Weights of a small mixture-of-experts language model, trained from scratch on English Wikipedia: 64 experts in each of 9 layers, 6 picks a token.
Below are experts of layer 3 (counted from 0) of a mixture-of-experts language model. Rows are named router (the router's row for the expert), gate (a neuron's input weights, with its number), up (a neuron's input weights, with its number), down (a neuron's output weights, with its number) and show model dimensions 192-255. Each number is 128 + 32 x the weight over its row's rms, rounded and kept within 0 to 255. Numbers have three digits each.
After each expert's rows: a language model's description of what the expert responds to; "gets" lists some tokens that make up at least twice as much of what it gets as of all text. This comes from a sample of Wikipedia text that the model never trained on. Tokens count by the router's weight.

# expert 1
router:141053151075107120223098172090074160154141078143082108096168137114089167085135065109141113101157056083142092142096173073113076193126105132092111174114082151116142120114135180113133190167152177
gate0:134097124126169115139081133117089093089122148123096176148161166133125210117129118083137133138150148068150130167132138083071127100087182118160147162100114117138135148156093090139121086061077147
up0:146130072094135143125115187125110129121094133120172150122114141147133122157187087134110161162100081141121085202125170123146173137134124089116165126131162081138094124121074083118069031116108171
down0:125124158046200138177118093105093149130169086197076110145127127065187119154091147120099137152085134108112163131136151174110169149070108159113129120136129084119083089151092146180153082142123105
gate1:149134154141140165161139137170187111118150177144173141094131146059093139147198134074174099187128086161137148157157142176179165155122101056103173063150127147136135089138219204108151087118119146
up1:037104154173165109124098115150126161077098121180155151150129131121106099129156131090131197100088114114127141123095151119164171155159109124122145072128153123109168156124181180144151119168143144
down1:162064052214169130145144114128132127169116033128139113131135133135172108106113115097122149104144113083173091141131122137201137104131105064150135090137088110074090122139124097091142088102127107
gate2:096108120148146200127117090193152149111103132148154135135135110147080100113144130142151094104113105135091170157157178136080152101127084111147037070121123141150181116134079091120131093158099124
up2:088076118124140108067143180079100094101112104094174106119086130141162185109125128093133147142149099129122053077125161082158112181154179147142159202129114112114131100078146159150178178166150124
down2:188139124099079144146141144101127221133134107127176142128173099099140097121051123144134084125120145154147112151088155191129130151135117131176092125132141145147148157091134097094116110072130163
gate3:075153141119107062152128152180087152136119126071197189137091129107079107151164109126136122105043196135142160117142097091121203120087103114151167154200146126128102077113138136144163048126163098
up3:153108115126158130077109101130149160141139124153131126129062122118108083080138152148128081220182125145219071121158148141124097104148113076123131126117125082128065125201147094103084109114052134
down3:153099099157173141085154069140091052131198107128108167102136163133115101202174078119122167135137118110103121147111137118065127130121085097124081104128127116109142138103075114126103113162085094
What it handles: Year and number digits. Digits and numbers in dates, years and table cells, often the last digit of a year, such as 199|7, 201|5, 30.
gets: "1", "2", "0", "3", "4", "5"

# expert 58
router:118141162117088116157124089094105080162142107151097104143151138171115131153093145103143143101149091127093122148152066158114107109088153178138070103131103095217056060160113070172117110164118138
gate0:149127100190133118112159110100121152103147171115105108165128136169145208157081063124179116095088107171127202150149124111160110096182165130135115127121137098127136078133155161150079134079163182
up0:141141129159115189129097125088096066099180117146167132171163182087077170098096109101068079137139075135125097088160119170109135079161139166111113121150127139079195150115094127163092121104071104
down0:093129195106166124116142063140178092095118105098123115135142167155121150153122085059121144144095070094122148090132169172113108171134105130153130161105140150098106097075101159146106131097135125
gate1:140134173148138143166089099102078120161093181116056095086111187145147144175109051160213113087112158151120132115144149126128133142132171148150146114131138076153145104115079134080138115097141153
up1:148143078089132158129122131134117149142124108182121159167151158153093101109171210076196146098142160150135145145127115153101186089123158108148171170160151147137095113150199116120186124151099153
down1:106107122134169119100115114155169104145117136127112156127106095079093043063164177125115113125097168153144157163160115113128033119157102125141161138138147138136110133125158104131101152134139166
gate2:164156088179168145065119102127115168167165076103106131089144110116192167146078130157169160109072116122133156190175134157140100148122159146186062134102136109166109127167104067103137090081123126
up2:107131097115124074150081119168061130158138108163169117121152165163077114110077128096141166127097129112114095050112121077170137148174180145097105058145133205144151083149101111129173098150171154
down2:119139126097106083069146151132136119096111153126154127160105119071081120123106140136163136060142159153141166154094175088150040073189112078144059077148135134122096095169131134069142093150106087
gate3:141155122121151163170051130168128078155095157141094096159172154097126149122104145141125111108106139125175118170099085160173098111110079109199117106173122178069150075170110111132167148096133149
up3:091095112075139129111108104115159110144105117168171187141154124133146098170150145098115145098165164121120154079102173145165130157169133137148103153066112168200069082077073141120079118122122145
down3:152106111078143140076143197139145142104156145173143118112109118142079130145129094099111137069161116160184091129124108159123138142054162120111145105070144188110159126121066084166092084146174128
What it handles: Stats table cells. Numbers, dashes, minus signs and labels inside sports, election and statistics tables, such as −2, ±%, Won, Nominated, 100.
gets: " ", " |\n", "0", "1", " —", "%"

# expert 12
router:176137143096131085114075151064135174134183150090179113113120113140122118165123120125173147108146157118109154167178144139109150107080142113086104108174123169175133162184126109062100172124122161
gate0:116120148158079132157191118134067135148169128143204153125130148125153152122153128143141050157120168180101120131133099145145162091241145143124094121075108144152108191153100115149107172125084105
up0:101145134159188152141150095225106131147153103130165111111128135097174108097150145114092157138098162163168149141178162129128136171182125127067158103098137119103105132182120100143113135146082064
down0:143065142122116155074119113167112167134076078176140113077111133137146105141110184105114122090118127168097113140154130130101169137133145106102127164123135131085133144121049102109144110148100134
gate1:088149112098114112117106139191087186205148110121181141125109118112101126152156122052148058188135175091160128160110092080127150066125132139131126132094123174142159161128158129158173105169153096
up1:150152085103112094112168145105143091128101119149143073091103111109066124085094110074169156082143159135190079142101131098086101140160101172120130140153152116057084102061097100114161144107128086
down1:124192130172131140138115182104080132112150135093090116169126113114112128042167159162095133176105096089108112155103127095151126169077115052098161116191080096113080134137165106151158154097125133
gate2:227118145163148181124148150105066158144175159070140153092097105096164123124142154158155111071144102127060163124129125112159113174141198109098117092136118112153147101111110085145133117114136177
up2:100148069094126087136159076156157175131094105205130107126131146101107127099140125156162156125154138111193153106146163117134126156124102101122126131159169148093109138154152132136224119077104138
down2:160164127109158169169118145117127112089131070154098163107121163164175129138134165145063158157068177089120083123110101149095132116127169125179125142158098074160105134122125088119080117146127105
gate3:124140174192133174111142132156091093156147134103106143150133181147161161136106153164090175120115077096107122118145164118168160123087114146085132096188108086125142135120077157093137102122120143
up3:152171222121170132132129168133144134134131177169114132136183113077122113101140159083119126109117185233075153093131161119149099138077137089110144101173170164148100130082109065129159116117113090
down3:137175115190135094113122105136103076131106087073107106128108102131131167092116108164116172129133111134116122124129158133121154112143150148054152107168173112128138133144151083084107167090124124
What it handles: Possessives and ordinals. Possessive pronouns and ordinal or sequence words in sports and career narratives, such as his, their, first, second, later, born.
gets: " his", " her", "th", " first", " their", "'s"

# expert 24
router:186039126093122121117142116162093113183093116107153111163058115113178046179155084174170122075104168167116096139159118171101115165162174162180136179127146118112127162183069106115121165130081157
gate0:111093145181070131137141123120101132091136015107123119147088085154110170150118155152131079023141096098137081154142155082074152121127096095117139132105134136077170197157169145158162148095117095
up0:100134122146163097184155107122123150135125119119193166105085096134117108139207151093128106087179115132126111120154158144104152076076145104160105081166123133127100165110189119144142114140061169
down0:184130075144141099147162150110152097105199129100080101076116191131110066060102060104111138206120102065175104161092095143119163104130111133049143108098129134116124110212178147121161134146062108
gate1:102120082117186136114101165151114169099161204092137098094073133083083162129132108118181148134107132117069132149078109144137119103232107137122142057114149143112176170062113178114098205125136147
up1:110154089094120194144170093127109159163093113118143145165138137077120155097069124155120106105088120079116098144129116108168159109148114085128091119131080126150112079130115102135170141176111106
down1:112205086124188107150167141151166158100142090130120102145171155184083086074086102090135147067136158131098076162203172163072161138081150117144071108081143123137174139152130154107114134113119088
gate2:184126142123167091167157115102130123134109132147149177048083102114086212102148134164118125120150168129174125132126195181201149142110114123144111120123099105124168108140117099143128141149155104
up2:079091201175110099084110094152060097175131124173156134112168101150117137136132126100095179153074114105090200110102089126118141136080149100091103153148073152136115090134153178090139105106136120
down2:133056113154157072125155119089123075076090094102097153104130182157168100123178079093126163134157181165112129184147121168078173119138148093110095181177072086170167102156176121159119108079174133
gate3:104113200089092164139111156155122126195095095167114161122130157188146172061118159173061092121109167053137157095150168162137167104179180107204118114089128137167117089118118148126142087118129132
up3:137165128163120111160126160095182138122107137108107168054139104177086115188162135141128103203112127148133169137145121126191104067130128086186117086139156068137188134117102196106150153125095100
down3:115174140095163144115091140171093127151150125110182108122098172155162115133172167125193171050150099097129122145133083133170133114139102124146121095110150200108155146098150144153152139129124143
What it handles: Counts and measurements. Numeric digits and spelled-out numbers in scores, statistics, decimals and measurements, such as 2.5 miles, three, 10 minutes.
gets: "1", "2", "0", "3", "4", "5"

# expert 35
router:095163140198127157133100160122056140073132120143078128100175165130137177115126146135148132093147157165109107139124133120123087081141139078097141072157147122107143111112165182102097151059118103
gate0:080121187155089129121127127092086145112141139178077122194119173120110158111148049151170107140119111136149101171165091099163137067120133104113097141099143167051172128156114151130092077116171148
up0:165126130116165209138117122153101079142123128253065076126120112155126144106163105129115139130129123130159140143218080095137129134084165172109198166132158101145094181104121109113091115119092126
down0:110162193110127144114107117120114108108146148113147118137073103171064140133124085131117153197176123132130154128143097159162153062131112097105181138104103089105145135129147137166175162126069182
gate1:165123118106139085106118103171086119101167095146095128054158140204163157192129133158096133097116163108095092129075115124097159159134134120182146120157110130138188107136057129107154101117120147
up1:147119110207132144162137168088155164116096149121149114153140121121146127131092125118169086107192122140135143183135081110144085114104158126098104130149108117153163113148118097108147133102118133
down1:133157128081119093112138133119153122058100188113155142079132154164078162142113130072105160121150149124119175128138116134162137168132116176156122081092138115107165140164152160157068165111089113
gate2:111150112131159140164166221067097125106091139141122139125160137102182093120147161169136119121127148145111105117093125150121112151106084192177120149097138097171097129137114097138150081138108152
up2:080140058142140164168137163130152127168162166188106124136108153142098154076172133113136053122108104114152121093069166094091115145096151090169186125075135146141188157143118171114106087107126136
down2:168144168073111133122181129144113068102148086186111160116143163088168126152163114129145075109136073165162138132185111149100045055175178119144102096164120122050157124127115112098117107137120152
gate3:094138156144119125083142158128085062105106102162149153098105147133135162155145120086145091214125142130106106139158103113134140101081128156129150108118135107094139130119134196103184101105109110
up3:101155152171134154174115119221125153115102136083103094117147137099115098136103152147099137122148137146087162157100149167110107154077103141173128146115144223160138130091114115165150156077157138
down3:154088133143123165124141141158157142093101088128114090146108102091077191081135108134181167156102146081147098088145103132140148151194086055141114083138148086084131104166195157128172188174134155
What it handles: Infobox field labels. Field labels and their colons or pipes in infoboxes and table headers, such as Years:, Born, Species, Binomial, Career, Coordinates.
gets: ":", " |", "|", "-", " /", "="

# expert 26
router:087149162148114073097130120095147137079099102137162136134118085155163075195104114123155135118155065118123096129171101127096112119057110175178083132109094139139097179165130101112139131171098080
gate0:162159090134124125142122143136121136094087116184119119135114140141114163081136125116117085094119099125109157138087121139162147091171115155142175153116145148085154120147073151060150097123047159
up0:159188027161182154137093122138126096107120149189059140087181178148078137134109101137134137134114217120076113157158143115167128033160180116128118099106177106202130070090110135095145101133122120
down0:116129101076168141086156079127141145135131179137135136121138163149128087125090125095144101141153091107091143171155047190107096163084132111138158057160119094132121152193081083158077128114047090
gate1:106083083191089094112111127134154124092156139169175130104131139092149082131166068135158124169111129134122179152119092138176161144096086160115093144104134119081146083173189114142089159164139167
up1:159105146113134194142134185110103108170113124117140163160109090124109148161133156103093131164115142092134113122145162120197131117133110174121112083125117091137165154117115119089087155113121099
down1:121118155163155128091136177132205063159137149106116123127117128149154160133139144164154122130113120105114115046152167063096126168132139123129123064126149151139171070150120216177114111147129124
gate2:099115123155125146146094134187098078112149097111130081101117100110188147114139142173087130097071151100148135089098117139103151142123127182174125130058155145106138105081104132151141159083153150
up2:102129127102083149170152151103179168100143116105086166110099152133047137116144136096152120081146039208121123146091161173103104156125155126173111203138159136140106110102188109158108082103091181
down2:213124163155176092186159132153133102143134137137131147165138051122078120098151162126095102147127139111144122073117148128082159166159153132121124166092182123155122075119108139155112120174142138
gate3:096053077155145168153151157089096131133156195106073176140083139109091169100180170164145161101125166122077143131144141150112098142151137150108118086167123183113135087156246117096102160162105084
up3:090105138139092175210108159050130152141113108116154118135183159094115087167142131140108123145078154159087142133134127160178133103100134089165144207107134149187123068176126112110129088117098193
down3:166123107124130138147104063155125100143174163120081100062129114042134146086117128137055120172154186093098090130153120159110194134101111133119082181134135182153065109114086137110127089188051098
What it handles: Table numbers, spacing. Spaces, digits, percent signs and pipes inside numeric tables and semicolon-separated stat lists, like 4:50.4, 30.1%, coordinates °W.
gets: " ", " |\n", " |", "0", ";", "1"

# expert 48
router:127123106095089140048154139125142112156092161132109105089142155201201162189101068111152122189105085149128097137114164098131084133147169098159104168099144155180101097194103149139145067138144160
gate0:116160101150150077182121114188125133132158056148160110123126141090114174140136179098122132136143090052170164134118131096084165167160128118155178125153168136171138080165159173101195049238158125
up0:142149123166148168143132158176093146146100122115157101182108112085107128122169119101147089089147122121093126150130101093091107136109145142139163129143174173152137103153102122083065079124047154
down0:077144105073108138111175145140126121163099105165069144192142152103162108126096119163174099125101155103130128125085115139126152134098183159202127101131128127168084072105179153109147148159119142
gate1:140168084153128054081144174175075156134148156156120100098145107098069114102127126120117096171157160172180073108156150138173186127079122070098126118113103151078151166119112127120092130131149136
up1:132131134142134114130125098146107112139109054108134163120146152135217103153137112092148128221117126159106189138133128132071141090086120122129113077118067115117155111146095142141133099088082094
down1:108089123137134116151123176162097071130116111097135113192151143100072148096166105109124119114119148155094099141105049108106132105093162146107143131077173144111140091115109131091151082120078127
gate2:110157127119119165155118126165141139160104143103056096107126176161125104094066082154190121198086092127128113173146203080129168163153166108082133122156131133095206129167183082155125146119152130
up2:177145109100124094110134130021133053154137156104120097122126185178103124160122116200147194082176115104107169137083143095112146143102127127099121113106164156136155074139158162128123104204069113
down2:089110181159132158146139059045128134201135121104141188214161110071124090172071138147067119104137118130162146163163173165063129149155082149156144171121086106134150135085142147117101204152189143
gate3:154133090073120113181105151142113173140127103195133158137070116163087180177136132042203149159122067130127157108142192143129105122138112101085160104109136156178145126098109149120116089113120120
up3:153168175131183145147130183106038134110124144146127126080088212138157163162132127190116147166141133141071158123104122102163163140152112118077147154161060186137090134110176185105094106096098124
down3:100120083168159130108076087070122165107101137173074138159144107156106116116125152139122119200159065195163119135136119132122148114083082081080158116127078100129176156185182132144083118146132106
What it handles: Numbers in infobox data. Year prefixes and figures in infobox-style data, coordinates, populations, tables and parenthesized years, such as (2006), 3,300 watts, 53.
gets: "201", "200", "202", "-", "199", "198"

# expert 8
router:166138092111164116193181110113122162188146158130170150149112106145133066118145152125154100131139170103092110140169154121157116071180139073094186121145149173105129173181119090148159168141080095
gate0:218157123127102066094113097076166138147117119126068181145080122125155134170106164138196105129123157185126128167132168095129180138099129150135075094087141145083096148165150154092155110117106149
up0:144114090079108126143135117159161154115201134077121121144147125175137169114170107089092086119142180147095087061143131197122105131124154127108139160133161060127109114147130130154123112166142092
down0:161111181182087143105138148124179149171148111089105155063125189101084126203163127136150175061145110100100152113143105037146157118173137132157075181076104136079182070107099171139165119123129110
gate1:165158123093154108146148094092126097064094167122111129136136130138125138165167158124130087132103083088165087147122137097062113111145152130143133171137130113156112131136161119164176112076106117
up1:157153151115113160177092098130130156147073094153101071202120166105209142088123086112127145182086123087141132138157151097149127109136106112051112138180140122173105106139118128108159095188146168
down1:090092151158158113139154167175105102159138036170105174125168178082117190137145079068157145101117076154119150132123148108128132113135145080124130164201141119107075093146145155153054170096109121
gate2:151131114187121131180128114108160120164103094175151107093158135097102172109133147111195109115156146110067114066120163150108103109175131128132113150133152062175129203120093125120152138107063107
up2:060174083110092147113097151067110098137147133124137155092133097077112196114141140137142135205158118125107096136127203125144072130170109150104176150134096156088095124170171175143105097124170114
down2:121077062205138195137087129147145169148162089066170105129130093122106134153114189150129162118107114126107052126171135159169129084069119140117142124126110200154170085129167159156118128140149162
gate3:160124171071079122149166053137110148102109123134121133092121173140176168093162163121156119135156073082140115205126097123149170086110067137060138165130155131100163124180150102100115113132128140
up3:096106110143137143163154135144131172105221097150093085108156113154113140071147168121104135117085141160113139091125158102033140132084132128100124114154165102122085168125088126097170200119111116
down3:119142092147128194131146164137151109125098167105131120168092131125139108057127137201101054161133165114144099089079125144126099166182145161093120129150101153077072113141180198104148127105154128
What it handles: Clause-opening prepositions. Prepositions and conjunctions starting a phrase in narrative prose, often after a comma or sentence start: in, on, with, as, while, during.
gets: " in", " of", " on", " with", " as", " by"

# expert 0
router:090143081058154171171142184113138169122102068117109118152120137144089099120135148146163067194152112141144125125089130087067157171129082137174149077138131163155115128180137193176149138170139172
gate0:104142099005125180111151134071119141126162100178126157090152144089146034052137081068157137189104125096081131102134082172178156149181134104154125046136116125109167139076055150111094113094125124
up0:101166135149087109080135121102094084179120154146208155113176110135181135171126108095142143096102116146061128142124075131188166143152157188142122077165152121138128105129134130107079109139188164
down0:111116255129085143151112133135069138134122141148118202117108137151158078069132085123155169123111170109082089097143169100113117154196173144104072136162118154178156164074180189074168114140129157
gate1:135103090130095090165141177075082171097066160202137101132120124118085151099171178130175097147102112069101094106101074131134188140134080086120136128168079198113081146139154178151148081128171119
up1:079124093088101153085113159155095186130080074163115112172160093145129166122094155148168121110129125137211174145078149109126144180131146130109127109125163175064195172124137115117103099143099144
down1:109114131157209128154173088079089155114188123097082097074195102151095150131128141099134189107112178108111142125129129132133112135130105112200123141087123187082140092121159114160152107171114142
gate2:129140120171126087121123080106157137144074091192163130079108130127165214081099086096093152134122052116168163127135119128126104095170170125119140180098131132082148158134101116151124106090128199
up2:130081100139181177155138188148138098145117185108114180187168095082116118097121104144175111120134093149157145078101118100090139155150173063119172108131131146116159102123108193133092104133074115
down2:115106093084130107128174141190166136152197124123137142101116131105101126102107057114145079164126101135198090129166142139157116177019123076167161106119119100105125133163157178149148135121112082
gate3:076199082107080140072162184097103168141128137122143125101134133135133114144170128177074082084179116120061080110188096145170146184110234122142090147138128130148104136090121134180118146143146169
up3:188093112134091134119179128171082121164110128093103153155061142122147121152106156171107112100145126120096142151106113169185102141148071154130095105166062129129082116093156091107111077075164117
down3:134083166117179112109144136125142133103147137121143178120155089142103211142171074073090117106175161082087144114132147081088159172088102202131076164129127183142151139108154109173118136179116144
What it handles: Year century prefixes. First pieces of four-digit years after day-month dates or "in", such as 201, 199, 194, in biographies.
gets: " ", "201", "200", "202", "199", "198"

# expert 55
router:090189108097146093098112127079146108112149126185127180114158141143140149137176094123099183154094161155177084054128146126162181092139131133151115095087099049108083129090136133175064111115200126
gate0:145138092124154065151160130151103082094189169124071125075116119126087183089151145124114077092122178077153134176146112106110180165124130122059121158099134139126101144160170135131134121098182108
up0:120195151154123138110105122131155107145112135177112116083155138101199130102154114182065092150129106099132106139075175084130166164146120102094087165098121153154098127117180169119144101118123121
down0:158131138140087163101183081093078122100115135168076095094102157138141127096127154110125139117127129142123102150139111130143091079216112143182166139108121090088082090100052181060132100094184159
gate1:129149113088117132173145151096153082155148131135185203016082137122163141140154087092132119138137190104160053073151112098174119138188120148135198109122111077120110168156129099126107124112112120
up1:136110172112134135115071151154085139121154091153143140072103069147082110110109120137143142157121118171109195080092126174149156117101158112107110116148084161119092113142172143104161138116134149
down1:119068158122154119099127117142109085092101134088124116119115137168078170129114131144163186154156137105111111162146135078124173126041133120164110186067125122135116062163101180152101138128100128
gate2:219144070171147124198118145127104099176143146100109108106102147196132150145160116072124142138158162103113132132109123142162158099138185089168102125081120128167113155178123169171122103151126122
up2:096149081179142124144109162095113127081177145120070128134139085132152135154116160118108134148102119120166150180122136162104118063149135132078122112090116110123133143092148174077132141094147192
down2:158129079080160074087110099124129194140139123134132134106093133130176103110144127090194190164085126161146123095110123131159160119167090135142100165074103189095137175110161187173090171141142134
gate3:111132089139147097102187123124088115137146125112068180072081183110179157132209146114126203183085142165105137139084129124148146170172124132129105146144092130107083119172136124142145145084130106
up3:146158140098086142149117097100154116124115128137105178151111152081143124149175105108125132122112111158087138146173178100099115137127108103145158167130085072088124157107058128131088111106083151
down3:134119118132183149173154105112180090112148120142126087156067171110133148142172124176139064086109086152137111104044078148149167161170137072124123081188126104157191070160136145196164097145103119
What it handles: Album credits and infobox fields. Roles and field words in album personnel lists and infoboxes, such as mastering, backing vocals, art direction, Label, Released.
gets: " |\n", ":", " \"", "\n", ")\n", "|"

# expert 28
router:168123077108209073191174119112137135167060155100125120122137113148209100163118175104151149094111121076133148138161134111173075086179152088089156092108151102049141120116123021119083103075087089
gate0:145101080111095037143140089128115091128065168138110174115154166128178107126168126148134153124104136140136107103152144104133110151056095113213149166090124111137117099108149137130100089167106128
up0:171160104228158110208123163157098152115115118105195178123208142111126141097118166107123130122176134203075123180092116107080090187135107148125091095108154145132103090124076140105161159138119073
down0:094181101089139146080131111131124169160116101150159130104060144121172112127137137109140107170122164153119111119169117148156141063120042089097183127121130096072041095190138152094122116105180122
gate1:106168124124128151118143136108106114126141067140172119132135150137090153066156176136107065139177122174185103105158130164143134154158171121165138139136089125132110144104119135099128127112153096
up1:117100166112150111136082172139135151062150138138170150162152147169122068139103137119146153180104186097123142096081116138212147154101083156123095091190180093140103067146118178117095156134130110
down1:160134133104124091113150137098140156131098106083143141119100144047096146178102131077086087174142112171189136138065183124184118103112115173092105113102146130141146112165185141105113096119105106
gate2:172086114134139120231092150156129158192104156146096130074105120093113101132190120093177139159109125153154130165202157195178150108125128093142189121151151141149116199129108133123140136076086114
up2:172119060108131137119114137138127111114105127169161179120143138090046116135106058126118114134105182187157074071155115135197184102115105156092148168109138134117144120110141113155189132078118120
down2:142181117139086109174161151169141162191142141120122099148087135066119110199109143066153096178181124136090129118144115157132101107176113096125096067112135084181155099163073125137117132117107143
gate3:125130168098158137197173138053124202080134107153061117146095100048089118056119120145167132144110105092154118134134152139110161161169126110081163077127149141135081132118127159073143154166115128
up3:163125105158168169121066098214157160157102098124199069111079152146187057134093104109076093061149144181148140139157112178145158097163153158069098162145139133117178177128098092105120106129145098
down3:149151164179115102075128140099107097064155149111150137151057123124135077097080157101111182136173155162046087084166101110146178177121122120124132077092171100123142110121133126137117156131191150
What it handles: Prepositions. Prepositions joining a noun or verb to a following phrase in prose and tables, such as by, with, from, into, of.
gets: " in", " of", " to", " by", " for", " on"

# expert 53
router:150107138086084142191109129117063119094108126096118107123129085095141102159105159120126075124143077104092073187147091164129155192153100131164146125111123143046136099110092177141149164166155167
gate0:154106143064126132104084150171099109118086122134113118101128136082143141093105175088093109087074102097169162151115145054118127107099136114200150126094102150123158113118194165120156180150095138
up0:172079164139132158142160119148101167145185130145124120120145175178093120122136134146077144180114124147072173084089133106078166163111178154092091082181127190083147073105184078134074105138139133
down0:054122135112122113129127089111158135115130119167137146107106123115128098132169136142140186063113112115139092121090129112157145099125129114134100117074104134108116050133155136082124129128070095
gate1:109084103179170094102090170144083098154177186177082119090137096096059177149162118173130140109137183163130098153162168078132127134167082128110171092132161102149155168159163174126105133078100145
up1:116194096087144130151127134130137132129150170116166154093124116054134074098144188067088098189166104093152096048113139111043135083085163059161082153153135178168119086119121138222093103116105101
down1:143139121137164147165144111114137136105139177090149139089165039165094067111148127136150145113115127155149134083137128148110143139135182072169096094118133114170150139171112124186128103093143121
gate2:163138162111128119170173166099164097151130130154128158145143077137127203148141131143180112120110148087164139128132163047113106146130162156121169208130140110134102119105126173130175174113075151
up2:080134122184101121182137167112121113149141171095118134096145099140079170182107119171109117152159169085124153095111142155108185128163118083147097187084137203105070098104154158191150155133128148
down2:168092143135107070084099086130189122110080085101136099080147150034109131127126105160122134137140108146103159095151135153120111151152140194149096115073184185195152128116106170208129170125107111
gate3:098064169111136147063161132113095132130172141113124134157147156120127126128132123077111106152099134093119151114168085129083166158123085076089154121104083091165113152126108103156126122157129086
up3:157116066092154203149134127140117121123186135169114163083170057115150146151133161127127104155218149134094130085105157116080124151181114150100164144155104133153115137124152133131105124154124096
down3:063133116153100194076143133132190107113095106071173137200105145089100125189164056189132124151127071119200181126095132107101141101088160126137118157149085125137132105232092133136109035114186133
What it handles: Spaces before numbers. Standalone space tokens and year or number pieces, above all leading spaces on football goal-scorer lines and before years like 2009, 1975.
gets: " ", "201", "1", "202", "6", "2"

# expert 51
router:131162139142117131066124064179196148115118114157161121176128033152181066099111127106094172199156125105119110081142106181134096090070156127167123128055132057145109094106101135094107200115174114
gate0:148136061113113144097057126156158128115166108116117134150196121157112126134160150169090123082185151151141154141161162150132105122060134174108099186109116076142131122165148142127123105134134106
up0:176143122074081143128024117156149171137074108082150122151153075139077107123137176132099167112093132144157140166158143076129122120092151134133176115118165130126108224137140155101103092138143070
down0:135131075123133108186107163163096100165145130131131187159111152126073189100099096133209112092100098139116131134091143128140109124079174111154165078088129130142095162121130099189112101144177115
gate1:145047140126133131145136114172128229121132126060090132097092067195133073106108165194165162175151079111127136088071104118127158189127112125156096102130154141100085175160144110127160161108118124
up1:100132111106082102156192138119122105133178169133123118179117110124060118084110175089153147108192090127133198151112185129173158170153147146122085151110103173094142148127127139097152103195147144
down1:151149116095138133132157111098089171127149108208109110137168113104163140185128135159116144065095148081094103115122118094149139106118150119148123158048083125094041175126090174112098205196171113
gate2:164069175153123157106158116162116162140142111118136157085078041130126124127155035154125171108097095113104140112136112111126160141089115057130162138158111108141141147119144219157082124126115114
up2:095139166120137149142138105102106103169122098163126116127163096124136126143068101155092134162148168111083125117112142112078097086123170133114135140104164090133181122129163133095103163095146148
down2:131197163075086133102108101140139161108110121167126085136101157156092117108122126142150108153078129136199095139134148098146146164169104157115188111111147096136087140095121140125125114152185158
gate3:158097094080159180132107167124161090198105119129150113125158104119088107176122122158131159120116115150115136082124094112149057083131120145099086105120149110116121166147142071135072137096101098
up3:102138131123125072078105186081109111147081097158118176112161153110147153167141165105114131082138118111156146150145112136082086157094118096108119086128101135129121154139161120108095120144092116
down3:100135151095150182128123170087121127104118147156143131120130099143070113173121127121153126089143143141149120146099118120107065082096121105212155030189093101105139133111179088062152137105135090
What it handles: List item punctuation. Dashes opening bulleted list items, periods ending list entries or citations, and separators like semicolons, colons and pipes in structured lists.
gets: " |", ".", "-", "|", ";", " -"

# expert 34
router:192114106148101150194109122070142075110131109079070170146099153150151101130109107111116163098079176076109144094143200124068110102185157154189128157121158101138081165082121072186107139142138131
gate0:081125134150118131181133150158070111152131125157141041156149100163182155120080104117099113104061147135103096158063100128110187121157124102129132151189160146110154082116089147082120168158135133
up0:089112136181098208131101086137088144077147095133097102155152090175184129066119136172113091117163103140124109120119113161152151094114128164071151077164149142141108187138157198127136132130115144
down0:130157094089169140131069166139122098125151086170158140096146132095133107180085142123099146081096205129070165154115129172156116128141121170180107066135108143143114132121117114075122109102157123
gate1:136112091199104110172137106104117116165145165130102216147178150108100096103178122111177071111140116153080113106158095128127133165109178113132150088122169122109174163164132032138141125126054121
up1:067144138147126152132161133120124198120123137173152177149146152142099155127161137160046113181118074111153155172097102115117153115085135093089161135107183131068137131148154075119157171132098122
down1:099137148188143150116061143141146107137103100196128062094174153135157120195230121107136083106087142124177154069153082125109146161171194125066159152135132162161125098125115125108147089127141166
gate2:128147130147139092147150203160175172116065154176057095107110106085172160150093109128166141047111129076183118152128146134162128134124120134163096147113133100061116141166110065079142085088184068
up2:082188134146152093177160178109155128138140103131081131145153148190096152172146105119113125085101159190179069118062146151098129152142141142095124155138164170153097146127088097099146127131112071
down2:118137134100067138134105129155151135132145083095099097135107093137062072142126085096084165164179105153095163165070129171082045080138151156173159131085139087164106177142136058146106145176107224
gate3:089155111125145150082076124106117131135155121068123186114101141077092131131151105106140139074104092096154104137120106126143111132126146090127132169105151085120123110100134152108094156133109117
up3:105172104144141140146048108113167145114112180130116206126115091139135153149164110127110127136148155119090177091123124119110128126097156114080149128136142084132154141123114103164094107087133119
down3:127106147159144141179125159136064167139137144150130062102085135174129076151156121167102111178139059108114130086117203118163173151160104133171130134161107175123144133130125099112106109157098106
What it handles: Table cell starts. Spaces and symbols opening numeric table cells, mostly spaces before scores and stats, plus dashes, $, £, °, ′.
gets: " ", "–", "1", "′", "2", "°"